From a checkpoint of a small mixture-of-experts model trained on Wikipedia: a sigmoid router.
Below are experts of layer 2 (counted from 0) of a mixture-of-experts language model. Rows are named router (the router's row for the expert), gate (a neuron's input weights, with its number), up (a neuron's input weights, with its number) and show model dimensions 0-191. Each number is 128 + 24 x the weight over its row's rms, rounded and kept within 0 to 255. Numbers have three digits each.
Before each expert's rows: a language model's description of what the expert responds to. This comes from a sample of Wikipedia text that the model never trained on.

# expert 38
What it handles: Name endings, conjunction and
router:123107115125152106157178136150208114097126161173159156122129122119150124125122095136123145154106102113122141110127113133129133078148132101122105137157120128150156103094171161163115105152134130195175122109118112125149132101104168118095085195142125133105101138094122123108090088133111130129145096121123099151151144155154140164164097134119103086148155128122123186137140103137119146172108117106111094111087127140162151116144176138129132128158159065126139118127157127151133136141136135125134118140095111166123120128080118148150140107132124112165137138101135132090109131105106108119
gate7:128142127154117121136145147106070122135097129124096125146106133113094141091090132114139112137161164106116149132101117133097130164082136142112140143143123108136104133149149115112112095095119113147099129086114124116117153123130103131154099118127130092116120096100143104137186114178167128136148105135056103113149170158114133131153112132110149121103175144094101162099141118116121107138141104145138096131166173133123160133086136157184097134080148122145097140106109121119092190100134126118144132142113145140167148137061155078122139126106132142173109103108089129149141129124141092141
up7:107118102142141147133144140121119067134094121171113172180115088119116100121143115077154119139115118140146157128061130139128131118085136134143170114153121148146102127116139118096147138113137114107097114135140154118134133151172118119125097133107147152096150170181144173122150100118164094101138133135110107074156115136168126150163078142146130155075153104109138132096079113113170157134131106144178116095145099129143123126140176144152143137124158126126125143114145136165148147112132102118112104126129132138086107128126128110133163140142096135189091177133131151117115109141108100095
gate8:155112140122124099126149099159088141154145099164121144144149135130139092096114107126122097104090105112150139070111143101096097178109100116137080114111116128097107130157114164104127111146135130198102128154150113091159113133122112109153140083131117149111128093135152119100141127117122100135098119143149092114091109161093073106138081112148075131132145095132122155089114147106101080114184117143085145158146144112119136102094105116109104107109167137154159163117125114101188108159111092125114104103142092127111104144129128139164124143151115163132124122127132126114120107125139115130
up8:121114133109132173117128108134146161137181150148115080158096110116148121120163118134114108123139141113135097130119105101099122127129139183101124141106147099109106103110117174141162112130090111143171125120123177111159150179151140115124194132123116138149106127145164096125140122103159104143144109125106115111149108094152135116142112138154120167129104123115135157145133093135116111134147153143100135119135113199138117145116159141157084129112135152144113133131154149063147104161096141101171078077159119164125127137074088094126124089154126135143137096132113166131128110090090145134
gate9:121173107123094088168132135151141155121086111099120116143137160141116153126131117107144096136162144158133143134145127106151135141118125112138061139142096128098116081138091106152133106148163120116084074111150136119120157120133078134118088128118108116131114126100137160137169144169132136158123104120122132127121166166126129151135101179120085141120137139124122139086152148110152134148163101128137100096136162125128121096117126125105171148128153164190122128117119130116091151122145110145135156155107181128108133163123148094112110122179139103118076139097125115135170134088134053148
up9:154074159085101120093104137141122105106167154125137082109131105105119107155132190178138133128128110128108117117151135100091119124117099122152168134139161133153106129115082138120109150119100130155189147115152094158127094089084115085161166131165179123133105120131160082121093143123123114106147150119123119151117111105131175131157124116123120120119164197162149186132120123174117134136124134156128121139099157144121153064145118139118119074135131114118167124133143107128151102148089126105105125120113103134145143130127126134120128117134155148133127111091158139142089102140100127127
gate10:149093153126122123129132100101102120137145144133143094161122110119118103125160176103166142101160122155122145145103148127131099141132156143144133128121141122138122124142103130132126151128139125101122130138162112138117061159156111148115112087102094106117156140167133147153115128147107125141158113145111111175132117140140083140124098115105180167136156104082090106141082090119115089143120178092140144115108140136092089130119112153149075129098104142151130081090118139144099125103178111114110135128130149123185126117113091103112102112102113083152118109080066126136096106103134155086
up10:125077184163121152101128109139133160113144107078150107109152102144085082111144156118157103111169140119130122150101130141133061108125125181114096128070144152123099117142121116150133110128128156117141093131139133127125073165145126167107094130109160126130136129092137110084099141137113157136143167130131176158155152127165126117120127110114134158116118148133109071156078108102142093159118136141111139112106139142124079111128111121133121082166108116146149090077113109143122119124166123156113128129147100134112120092109085139130097126090129136109133089090109130141101128142137161125
gate11:147170126105138113075159125121077144098159122134115125141116139086127131120148093153110105112126111077156106104158124148106071111150129143143131100112127110130088140164148122131108111110162151113133154078087138146150165101108136086145166137093148119158107101129147073145159122086145114170155133109111123124129156149134123129137132105133127100157100156126163146165142168163122114131135155112147106122139157120155096145155069107184096123089117119120089111152125140116124141143128158121113125132096139142125159138120120062123160097154115162141157128147144152125147109113092100161
up11:139130145171102085090132112133099144146169150086162159113152149123096121149138085128114133102129141139081146156141117124134135135172165145089150122120110127051154161144091135150079092128138107121117089128142112159187089115123141137114152140145122102152118121100135126132088151113118120136095115182146127128152114100110120094156158119109148113143129181126109112157172143142138105124115122082140135134156118153164083136130123129129127098117110135150149126151105117114089140149103134114136139157101110131130120145099193101110128140083111139067163117137122150141110135120148179118
gate12:151171130157116163131149104098092089155160065112134120126186145110123146161099159150141142126109133118139139098129126117104149168151143145117106122185145153153141127133142141155090105097145163120155141112110151147177140104096144163139115137156131163085087131130082093096102159145118107113146159127142124107124163155093124142134167086151151116132093171143136130120129183134159151154128152120120139162138120134137129129179112114154153133060113154128095134145122121126137148144136087120163118132099192137141171135145130126154112115160152117123139144111114124128120102130150160122
up12:153155134131127145095138115062081129183150086095134162112115119164081096188158112168109145133124148116118149099148140105111118174122145128128152149108139142122157154157176101110130135105124189076124105143139141132130125163120129127116096136129152128118086179091093168121131114170124121126119111128154118099120128148115099132140152143139156109133138139151164164072184127154138148123151072139146135155120131096157105142109132178141155134159108139117134112124130143158140155124130160133135144140115140128142122102139110162167135156142094139108141133159161145163139146125150158126
gate13:130131127098154141149125134151083142142116130148145106134113160144091090139112165107078119119140176126155118169123116109139105194141103122163165134126143106121162125142126144114117129127169135124089168105119165109152075132109100117118113121119143131142132160149090099137114106130110124142130118149092142102108144148138143160115182141112139136117129154135103083148127156099093119121130135143134103142164130055141173125109126113126116139109118124109124124099116193140134146134144070140132107122110125177165137111064126124148111124154091117123129151076094087121148111094172091114
up13:180132148096148128127131110140113159175135128092115121131117149119102081113121175109132160137159144123091116164147101146106148103148088105174138125116122158085121150119105085153117151111124111051142146134109106162176144144095163124090173115101142086126108168129130120124175119125170112142125142167104101165093108124086111106122088127118117126181124130133098071117115146152138104089111149103117137101149141109181111130136120133125132155121081120145107148152116128138156172091084141098115115128115096150133130140099147131105130091129121133112152119115120136104131134125128123147
gate14:138137122122131137122140150147065075172133135134069113178135121098145128162122124104107090125120134118153121128147201112116159156134148121136141157101153094147126158186101107114123109092145123112106125147102160144101100125110108139125172124147161114105115090127185132141178118124119098155130137121137086145169116176106155117146096126139165099159136113103153146123103145155112115106139153140133137064193186137108144139126109114158109158122108125121112139151108158109149155094110152131161139115121145146137133137118129094094151096127155116157134115129135147129128112097132135133
up14:097114143106141151149093155096127168101097108142125096159168132121123155139100117139121062090121113085095103113184178117106150145100154150178156108103134107126104140128103112105167143161132181137126157161135137155098096151138106125124136116139143121135117103082171140086148133090135145127102107155126156182138123146120161129131148103140149101147087112146147117144130143116091160121149120151096104154079144135145126126113146152110147122144117142112117110098108136071123129126130183149146111083123122117124121116153096124149123148107140119153125129134132132190068140149137127134
gate15:099114137113124165141091128105118147153179156156124109155123107117105100193110142117128146115134134135187150132149149113117101105124163136127107098114097152114149127146078168156138143147142107136130142137147152123138118107146126080144134115115165141194147137169159118132130150090129104123134122151140128179183115093124164114161120114123124178063125099105135144167121101111060115108112126136143101113109129180098134122100138120129114112116119124113135127147124171113098081153115187140130121111147116143120150144120118121098152115125085099148108151121079118123099110144103136148
up15:135117174141108159093135152100092147103169094097174062120152141126090161138186157104114151111161130157086063146129170090107092131077100143133125181136141097094113126132122119079123125093118155110133089122135155131153135154127139132113157099122147127138122133122116146130129101134148108154152116108125111118156153081156125098091147167148152144129122177142107130091094110104152141097151143128111134131130110149145144161161137141153126107112095129119122123120110117107115145131079121116125161123083144130125133158127130126115108142117136110146147076110110143174121111170150139155
gate16:175120135087095145132113141132135080145115129150124149129104102084128099111111099102122101160143114077099151079150122182114153080109129114089145141130150109083111123153116142152113131152104132119113146126117145167109150117118129121169133128131127138126111122153165096085161166138140085120172132122114083166118052163167141143111112122137100100127118152080121100125126161150123120139127147155137147083123177115108133140125124140129117150130121166136132096145109148111174111126091130122165114068142100157122147101129120134147159077117099124167123141094147141120144117118127144150
up16:123113129100129139130128109097177124189095133127115144118098163108159125176133116108108109157136125103141144115123146139081175115138166149130131149160145086127122160140131152152144147140139113132150125125088128125155106137157135109176094130109146140118106108121187179037120135106182148132129116143132110155130118131140132136143134133147113143141091155151140133132137132082154154181148137150091135149143153155096095105131132090133157111153115174128171130150119156107139088169090116134148146107192118116095127144153138147159156121099127124142143132125142125110143125146118156175
gate17:119118088106141111116155144118145144099121125120129147151137121114145128128116112178106082079089144127146111129168110155117110127125144085153129131120140090131117146188123131134128084111064091123119113090142099097145101136153131149163184142099121130198181119096106152099129088114131095165129103143107131136088148125159163151131091117128143124124096116093111108133141137141142083149119141147079140134105127114175126115129113102133072112133109146117151118154115121131131122174126079089094110099152100118138104113120116118129106102107171156123156138101151132145136127102137142085
up17:168149147181179123129151115121153187160115121161136127117116160165148131117086124160127119105160124105101105103153119106096102130114103120114153124130110148127153143136172089165150101148141101136137145127130127110138164113134142093149112085056136123123154101108115116104141148105154185133151131111133119142141132112135147116146100128115097093091117110136117122109166139164088163150131139091144144146141130115079126115092101125144158109132170147144166175169150130145100158118134156117169128129160158099135101160137113141174127096170101136121142159170143134125155098111121111118

# expert 43
What it handles: Sentence openers
router:163119131135130095098122124170164176108117162119125105131149119158152124157097153147106135150171136115125121115140130097147107096143093108097170105131148103134148155101169095115120099103130127156151110089147104150111154124118118080120083114163129122135118125150118132117077118117130111145116112077087123147130152124143107131170103123120114096109134157152129131119154092140151129175113125151132132099151127126129141096131105138137123089106170084078154112141137090169144143096127095122201141141152119185144126065087111159129160111112122149136106124096112155102146100140141109116
gate0:173145178139121121089120159151111111108168133154129119120082113130120109137132125107188084096115152114129169173121129109138141107105106115152120132139123162132150134144121135133148150144139130123109161127151094128126105149142116079160138091142123121142134134177132145162122178168113078160114084139100143167085114081131123106176129144114123089140115168128123111144134106118130111109090127119188139115130117088102109071126119140149070116134146125150121146130128099121121123090119116098118159181146172135108150129115085151143101109149157129124113104122112181150126125164110138136
up0:129132154113104170115131136095155124142100117133131138152135127088166148080138142167113080129053149121095129100106138146111100115115171141131113095132125124136135086147131143119179138147125081157127153151135119116112100182131130129154155106124155125175150105145187150092164116158117124124130123151074108154163106107155147143142131125138129096140135164083111163154116135175139136184112114125115147098147133155106130150124112153156140109099180144133097128142137150057130101113145122131162135110130109139162132108101074118131125124136144143126105119103094122156103125124147105109
gate1:117160127147117117136152093133120134124158127147112137137156137117122124122108106147149116150148185149127146146143127131098158145099119127121119124141106100108117116148078140147109142090142109131124120118115136154120171113095111141153123128111144106104092108152175079156171130144172094099114132097151093117123125133115120110117123181123133134081180113114132142134170119131132149086099134186100130125176136145152132134120106168155105168143129143104100104164134200096131170089073160110152118151111138140135159152074142097111160135158117095146123107119127113136123067139097117151
up1:094147115125090105138148115143126154116125141133105113104102149108161164129146102104122124155099137170126127125085101097071128109142114114151104091151123104101123146132109135108174213135155120143117151142108110130091118152134146128134117111105116107107140103117142133166145122124096105084130116150163117155115157121126136090159104115127113100067138120155165142098156119120197129122114136120142094118167101104115100130131129125142131125131156111087150125148150171119133132101086129124137118170114126119112115120128123097096124174102141109123118141102180213146118099160149164149
gate2:114119116125087109108132112105113108127090138114140116096163125152156143140159109083140134118097112107139160106085158177123142146128163100182101190078162127144145131083127104120122152130122134113138121128107110135081107157125120156115085108138081129095100121121088168128121129158112148140119139113128149137086097148124133133119133123179118113146124111145126124166094098095119134140134128117143154151142149073145132093099143180122148145130113108154058117115135117142134162105158095168153114134135143101139144154136118165166128118121128116162097104162145064115106103130148109110
up2:127102123105105144128109130137107125166163111112122112118133136111102103150158133128137117143117149138132174150125157136133136104152141138153125119122168154120091118128135096118147101123160140157077136136177179134161165147156113114089127157138126096136151172108151098125114122132095106145101163176145164162129079127139143142142101073101163106131115109123188153148127112155122137092144135143126151131115143134101110165177171136159097162131125170091145097134113083105143176156098105112125117088123110136127088104131137140107139111218118150131131140133126141120118131114113126168
gate3:163104121133137139135141122116136094142114147127100150139199142105125162155089112151156097167151143130108138132130104111086148129092144122164133124136116123129090154136102113169133137096123112156125136133072113164140160103111107155153124089102107115111099103144187106146110138167148130128156101105158136112132157120097134103152124141088095100115142155133122134121181156148141153109107189127150109097146142121136127108111093103156136156135118111106084122105133168153178135118120156151149117142149127132175150149124062141117103131123125118138136159120153109178185103117157124157
up3:161117136128057105129137107118140137141078164132134169155153119132211145106130139135164100139099106134180151137102170160118131143111150104147133137146128113131149135138122125122110149137131112150131133124125104126089147107159142149160144144149065160114144119117112130129097133126127095100112079091131129131114123132067140133109111152113113104111154111124124112133115094112154138144137143107088098116129122081110098147067085135131143136112126095148116147118169121138136173096166139142129146160143108139104141140169082133099089150122162117163128145109154071133149114128113178130
gate4:126122101137111110160071182122152163110138121137101108136152098105143163109146074149108056101186158151099116135147106099099111141085128150097131146129130100133152113113117139109121103129096116171134095137163129120129125123112132123147178133139131157162141149125139084152134156102098156184111134120124080157136153123127153150124131121138156152165122129124165144150132119110121128139121099145098164125170107126092110142115149094143136119140110122090102129159192167143136122124133070119109102137139133116119145135136164118136138114167161124119085100109137121175142085129100116139
up4:158089123156140099124148099091144137083111126119124098125141126117106131126164129143134105116153137149118130131142134124109172182161089147113135146086121112144129195122137146149108098088140170125142152113178208127126144133077111135102105112150119135138153128147098110176087151123114101122144157159158151097166098156111119135139165097110155125151196127112108115142117166111093114105125161118101122155118162119101072154103147127160106114158094130094115105135138104151091119138133133118149151104125151143115114131129121162085116092104110120153117114117118154121107112142129111144
gate5:169115118112090108174121104125103104103134146135147140155128092140145135125112091143176109154096096134141193103146173186154149117148137107120129142108125143112126119135136109150131125144136121123067148144142147093130140102155096163139161136144124158138128169130098160085139150124093083175134138148118101145141096097094148129153131160095189115130177107164102122119111126151129148152105157126141099123122193143131125151098120147115117121137130125138124139117089112125167125087101157124130094147107117160138149136124125107106141088075147144158114151123134132144095163106122084116
up5:131104101101093118189117134144109105136098124109155117151098101131157128121146107172147122158114094156144116118108144141131190125102152147133120155143125111148098139129156121134133136142147104119098133145142138083113113138155070149118138169147110124135172110151103167125171144132098147136116177160136089189142101087095116103136135135112125135141173109143144134134104144127124147121136113124112100145109141169104133185124149116138143168165144200111147111188110103108164096119098136086124140121148097120118153180119136094143143094118128139147104130112091110137105165118115128133
gate6:096158165111128171108120129111117145144146170148091100100090123118111108173117105172100106119126158130161121149116129121087151142093153118111113131159164130134134139125158150152171154115092161105097097108137128138149126085122129111126125137158115110141132133089112112162152100120134175143089156158140096108165128129146105161155174144134127115132126144117150111150099096132122121127101121103124201112103093104127149124122122095176087107102121146111156127143066117123103110090115117115151137148143135124178152152116105143086163122138173067142151129120157121091116107134136113123
up6:139157154149145102127133172125132106112113132105128138123134158130136127169142118073122149147132185043131116123138116078128124173122123108136144123140103115137142140122087099144142109141176126103180079135120092125146103116114117124091123109105142136090109078142133140134086132143114099121131123122183162132123126137117131139156113135073140161103087151129150148139174150083158140149128123115143151086146123117121105136140129112178150136139137074100119084097147110151124126140144125132142169170135168126085126128144120103138149139086104170104123136138126111081154108100159125121
gate7:092114109147132150095146106104120124109134112111103141153113069115109131130157126146114161122111160137126135130111123135113145135090100123091136105140128100112093108130139123099128097101120107120141101104113166090111131144174092127146118148115142090130087100122139089142118141183126137156183099152114173079137129145096138136158127130086185121112135117132104139141149138139097085134141096128125096129172191135117169163127179148142113113096107124181138145122120091141107193101155128124138141104117140145159137142079157138116125127117103152169121132148135133134114136082131077139
up7:126143087129129121117160137114108069145095149162141139156121114119128111121112114092153152118105082110135131115083135137119153146107111085132190106145143161118096111100120098098158150130134136097120144130111143129130164133163135128121125107123141161076131201178134150116109118135124109134139112155131119071158134144143130156157118139146140144113133108133154134117108161110163153150146135129175104073159103119130126137154186161181105164156171109118151148113147117156142149167114099096111117148120118134071111131143126143146167129149127149133110193141131136113134103145095113115
gate8:118110108095117096103165141135117134131151160155146096162159136122119091095135106153099078116120095095130127103109155149084092127152109129156085096124120082092126147162145149117125129078131143169115125169125157108130060104090122118134149130165106156161135122109165129120151127133084067114130122155118126170127119140119070101134106115101089116157147132111136160112132129157108122108134119140120135174099142130103155118106126165117096078140149117151105165143102112085166137164137097097151099139155123136122094118118154117130131143157106151162120090129135122111129151127103145126
up8:101128138105096136127160103154125108150138200131167095152145109109135112132180124112137094153122134164157134111137110141120150140133128153132139110105161083105138132118136136104169163141077113133126111122117138100130130150177118103129157145139148110125082123160159084118142137133118079143149096136096128128115141087182137128139119165118106115134163128139144149157082108150090092150136107139107147130134155164115111148103157154121083120110131147157103151166145163113141104147110135107129089141143128146140132131092150085119113088165141153150107086097173176138112115093081099136
gate9:088145089137120133158098125139132161169095127106120119135098088177088166109111111091129139083156158157098162129118124106165133127123134125124083153137087097108143122127119164136124121143179083129123127113157125141133083124166089125106085166140116102150129105126121133127135127122159134132144072135120143114147146140135143144126125179105131135131083172103133094086109105094142077138180084139107114108112088127145130125122152092131196142092147152146123121118103139105125103106156094135113153164114146105153144172142166144103121124146139133122111129100147146129163127108119106133
up9:188082132081129133122132119119149106098160140121132120093139123092132106155162152151136140119131139123106133127152120107110133136138093093145141169123183165146097119137091161127117122124064127128155128120170109143153119128126125047132151097139164115140095143140144109109108101156137106148144132108151122156072114146131199145146147121150111116129113185144176164145156170148131139143106129167143129097107146133132173074160137118129114078113135112124178135147136109154135145140106150100118144102119163145110162119137092159139141118099149111125144119140145143127130097111113107136
gate10:151133120132086123139142101087097126165133158110178090126117087121121083145142140079147176120142123150111171170118134112116131137130129121160094166126141123121113120130137119127163143147102140099127128133150102164122096149142119133113111114142142131119161121143126136127109144151064103120164126157099112128143115117141117112134140141122172153115172110136104096116096068122133078134103178122145157136113137105120089139116137181140086099146112143120122114076114136152102147110174112121132151150133146137180136114133124128118124141060094104173108121062095145116127106108115128081
up10:139092166153123138127132133110168135087161099123155096100122112142143112113144155103144120102127093089107147139135134090157107078128094124149092141078130131095118112123134100183144135125093133108115059106129107101131083179177158149122108086144159124101148133084104137126133162161114149123134107121136152118152122094125127095106138149099156178158143121122126129110096076125126126153103170128157134126107122087128104123111126157115141084138119148123114095104112124144125128101095105137126128126141149134143115083125098139134101132080129093146120068087111148116107104123099129094

# expert 60
What it handles: Final consonants in foreign names
router:161133154131141137134143120148163121112137112177149131139136112140116121147135101099132159169100099093101141147119148146143154133157131121091101122146106145125109143088174126131114087141131136166122106076161112095150123100151154138097104154125149157100129171118090155130084107170092142139168124127098192098115105165145087149134104116080135095177111132135137143121130102152148148183077150160110108102124125125172106143112156120120155114117133111143134121086104119141130123135143104119132098128155140185137086143090114107158143126116166149154161151123170149126134148117114144102
gate7:143124114148140116104152135100083145134130114119111161138099110139116100096129119125124114172164170100141128159121097086101145111086144156116087122115120107118125110120167114111146089130102154160094118094110125133125173124101103123143118138091133092129140073087169104133169115170134121127150107109082167108126130157128127115153125139131117121119152117159113146125129101116080103152143097135147134092176172123118145146083132173161076136110106122132102164085149126119107164080170110113128156121124153145141132113074150106116126114152135121142103113133063147134106115129111109162
up7:116139108158127133141146108128105062131075133155116117153155092128123115110120123068154152137127119144147127150066152126135125135080129102143167134134134148143107100130153111089115166148136100114112125129134142121124167127137126123124138138116156134130141174168139175076121092117126088123133107107097126096143130134125124171146066124146120108096143080150134127090098100129146145163135120135152121087140111129136156115145191143152145147124146110134111139122154119153127114118113089081129140148135101148092091105113110131143167143158114127167077188152117146087137119135079127115
gate8:187109120118115075148146131142096129134142155126150108108139081147101073103089111145131079091122122098123139110081138108114134140092076099140058170131145089103089159153119148126111149120147120164101135154122125114130048148128124114140173108124127140167122136131156123133142131142080102123116133112126112151138113110119078151096152147140094131118122146145143180095120122110091099115136097112109164154122145098101115103112100125128091125133138139141125156143137131117132149172118098131149122104172092128117133151105157116141110101146141184139131124128122101124108124146145165124
up8:108115140100083162092141148111144130185145145151143117152124150122141172107164111108135090153155136125099111093138118125145104147136129133140188092134140113088159161095159146140170122111107160150112113135116144079105142119115133131154144113152122101151115110174135101100097141114118110129155120135096105103137096145183126155167134118166137146125134136093098120127119110124091109148154123137101127136080115144139110188111152141152119098127130139149099125126162160115160115132085149121119141078106121165139139140082158121096126135167105133153082115081161124108079115130097090138
gate9:139148133115106108148149133151163143111085110123105097116102101171158166104139156118088128127145127126047148119138123118141155108137139127148095121153081150083124123086120125136159126118170099138095100096138109124152096113167093093103081159138145136173144127100122137110126117117144155119144086127130146123133137154120152159127094161153096135112128166123117105068125118137140107168132139100127112092105123178141153094150127090111195088123161141158130091126104144111114105130130111122115153144126129125147149169153123137141099122136136102147121124090148103153168096103119093114
up9:150114147084160137142110114137103111098190157140149094109145131081128108118145138183139151102145148114117116115134115114137124117140113096135140130118202147127099099134107180137124125123103139133131157096142081130131124128101127087142132112149168125139095135134133083124083142150129133141127128127142126159099119126141165171141142104121115115127140184164160156153146145163116106149112150152158129108124160123132197063163129097122134068166125110108139131156158105159143139131061144089133103131115160153096155116152121129131110133133121142108158128100147134098136090118129103121
gate10:116127114114139115146138089160102116115163141161154086144094094103103133165142121077165134119149133156107146156108128124114141166101125151124130147125135105116104119151120128151109141172141144121128077139167146161092081181140124143126148127132144122098105143162114139153088164129088140096135102143123125144174117163145115132143083146102171143134177080102103103146100097118092072166120148121158161089123161082116123122102122162137096127122104139159112117082114146147143129127136160156100135131130134139137144135134089137128142120097104125156116091116094170150104143102144157094
up10:105094159149134120140106112191124137111162141124172082112127110133117149137148140107152092122108149148099155138116122141134117130103097142121117145099139131111141117141119078179118118120144140163095066128154125150095059165164103145137118131143170132105106144127118103109090145140094131085133141140163132131181129131147155135161106153106132136143169127125104112158099114139095084147152126114152140098148129099117125124100100144131127098130109129179086105076124138138138113133134146176093140111125116143118143110113089149121120117108122105122106110105074161156087169088128162100
gate11:152145118076146138139167127045126129133132123116127140115120105099134122106135093139109156115155151097124112105132099166076114124113114112120123074125133123127088146211166150102125113131142142118099140106098132136149165094135152121146147157130135163113124145120127105106162108114156137198154097082139123148132156147136107125152178105111125141158114133144155145149132157125110099135132153144102137107093137124173115125138123122193109110115113093155113130125157134127132148129077142103131121090109176144129139141140098145147092102173122153145141117120132173120103111102097115158
up11:137097135132147089112145151134077139107157160113142156128126146109125098169132115145113129138112137133134105157141119092121122130158100147093152133148100109091134140129109169138085107132089111117114084126133132163157115093117140180094126110115120126100105136140136126156118109106168155125088090180162125120137089138106150092176156106110116140133136162137101147125171141138159122133114141085136134099137135156151100160136148123136136118103089127123195118098074125129115130160142137132147128111105078125093116111101173068124166135094141137078156144132112146138086145118165135097
gate12:157160125141119163152158096102122119159161093109102114123149140149147139172112174116139134135119123128135145081141111140085114181138149115108090125170111148159118140113138088118115130120131120130165163104148130175164131104143142120156087143153140168110062139083076113091099147135116136152136116124145111099133122148117149141140194152142120125089113146178153139096139136129129135127141131091110118150137122111174150104179135115151156148090161120135134107123100115146134144183120076121144131168079162116141128107107125130146109105151144113099138144125151129106174131103109120111
up12:187128126123133126136121115066086148179136121096116141116128138159114107151106109128103137142149148115119120126156107149074092185090127119118145150157108132084155167100182102088112165109138188107121115111137133117156163146152165106125146183115090110107095155097128140115125139173079114106140088098146180106146116142127110140125141126140119109122135126147154141113192119132108140135133090099127150181130135111154107141124128149132137154183125145136119103112138164144148171127099163139139127150101162135143141104128129158144148122147136116108128121148157141152110136147107132144
gate13:129146149134192144150085121160079115128108145117110139122082166166117093153083156089116141118118136139168117121153112122088121185095127159127150168117121101094157107153094148115113133140128145150110180090138149110162099140125124151086126104115150153131133145195098103127154097147140122193113094156127149125136139136111166124115166141115125140107126134157107105130126162094124085126159140129155106129144132103144166161101141118138129154103119139106150095092098167124113130103158099122163124143119125143156142138111139094149114114158109136127125141074121129156146112113166119112
up13:181135126097112128146162140143138149197149140117118116144106140091117107114139158094157163143154142131110107134135108159130137110106116148171130136120098153142125163131110104155153127097150140100138111137101088173198150142103158147119188164093114124148108157152124108094159140128158103095114180139113115142110109141118097119115107127135153130148134115111069147133152142122155133079129126141124141115146133133147101108188127125132143105114100124142104160141118139146159149091099138099113104115122138149133138164123145092052156100136166156142147098112117119135118150170162109145
gate14:153149167132098121167103114148071129096107123122133164192088082109116134117126128140132079117117152139148135138151172124089122154112133137174149185140144059136102140134089130090161117130119114124104127139093124161088137125100104113112155104129121128094098061136152152111117162124129111134131133103119124128154124165096140127141106149140149131136104139105121133122139116124117091115122154149121131071178170135139139144128116129142130166118149114141109132118140121129144198123128142158158130140144122153113164090125106071090163087136155130167150130139111125151136099103134112132
up14:098116116079148122163080139058136163148113124135122134178158149122096131163109093158104065085090117104116104095168148134088145146108153127152174137118154105107119134140116128116149142137122156161155151164105153149115130149129091115120122117165154112136131112123152120135175149105161155152122112082142150122108110129137130110131155121127115120121062097156131128179117157147110163150175143150133088124100143112121132121121111150107129133173120118089134099132103155106109119151110168132134110087129143127147125117145086123147104157163129155164148122142160128174109123112135146137
gate15:112098148078156150147123134064129132137172153141147110132081131116058132154092132156158166136135134116167138130141145123085116116104128132122099136107085143089153145111103173148172125108131118152127127140154160126166113093095125113149109119139123157114159148121134140148144148110157103123133157152147138161157109153107133108110165114139116152069110097136167125162147090103052149114143139116161089119135132160112170150103123140142107117125141118094141153116140131117125096158172169135172104107097138173144119111142082156128140147134133112125133128119098117112135102122123144142
up15:139153142177130130109097135104112151156152134095145116118169157105110121101170122088080147095154116169099117108141136120137111145092127139145149143160122116132132139184115136138112133084164139126152129118112130140128140130144149100113146127143187097131135152134136101100139105145131151150115107089101114096151147100164190112105147175150140183137153134113113105075127180131120109116128145129106162128129118123102117128117127134144106129159095174122106094158101145147120155107085138104106184107089129128130160185106106101139109137165129147130080088120106101150113094127136129141
gate16:144107113091097159128088129141103087163138100155160194153116118125120117072124114115124131159142129082107136101154143178132165120097132134083129142143105100103129154137139122120127131140109116090112148134093129134081132121104129156143167123095148133112099144154156075114106146121137103130165154124083080166130080138140114133121102143146109148126145135076118116121122118166145173141085119146118151123110134162074127147112145117121132114118144164144162090123098155126156173148100125116166153111123120159161128118131178092114171088114137136156141137116134136159121120130168125109
up16:096138108077101140108124101103118113132131138107181163139174126106158144128112135115137146145138142107120147110110129102116196154118133121121096174149119096159117175117128144134137168142115095118123133142085153151149112113131086140137130100105143115113117109149164123120141149123164144103123106115101092114121119122109113125165146202171129177146120151145155176112146118105139186130099130164101116148140110115140099142112139108114131113134134175106135066176112156103138145146107077166165136123123110118126127104139135103137138122086163120119155129118156119139168105160140183136
gate17:132146119084100091144152134100121185102084136133124149145088163103100093160123087185071101112143146119089105131171085136095071132153148137113157160126161083116106189150131160124141137124077113141151132084143154096143134143157154087154181151118114113158114130099128174113137107117109128152140130151113170146082155104138141131114098163124078143130134124137115097111123098147147106140157127138125116129135139123121137105153154132123113148118154142130135115120117161163117118134131112125127118112067135117110132105120131119137123126152110131113133095128153093158131175147137126152
up17:154133104163107142163096114126142200126126141123167095116115117173107147138144117163133117128179103122118119096120140154116150135125103133109135122113122149130198138082161086143141098148154136133136135101129141109106139152125148092142135132123141117132106137145106103139111140142109129114139124123160106126149109161103135144177137073089095145106146141124127144147146076152099148143160129053129146172148116116070142098099093150139155091115143143145119131147127128113107092119141158141142135098105148101132101143118136156174141121150172138123125157186122119094084113170110104147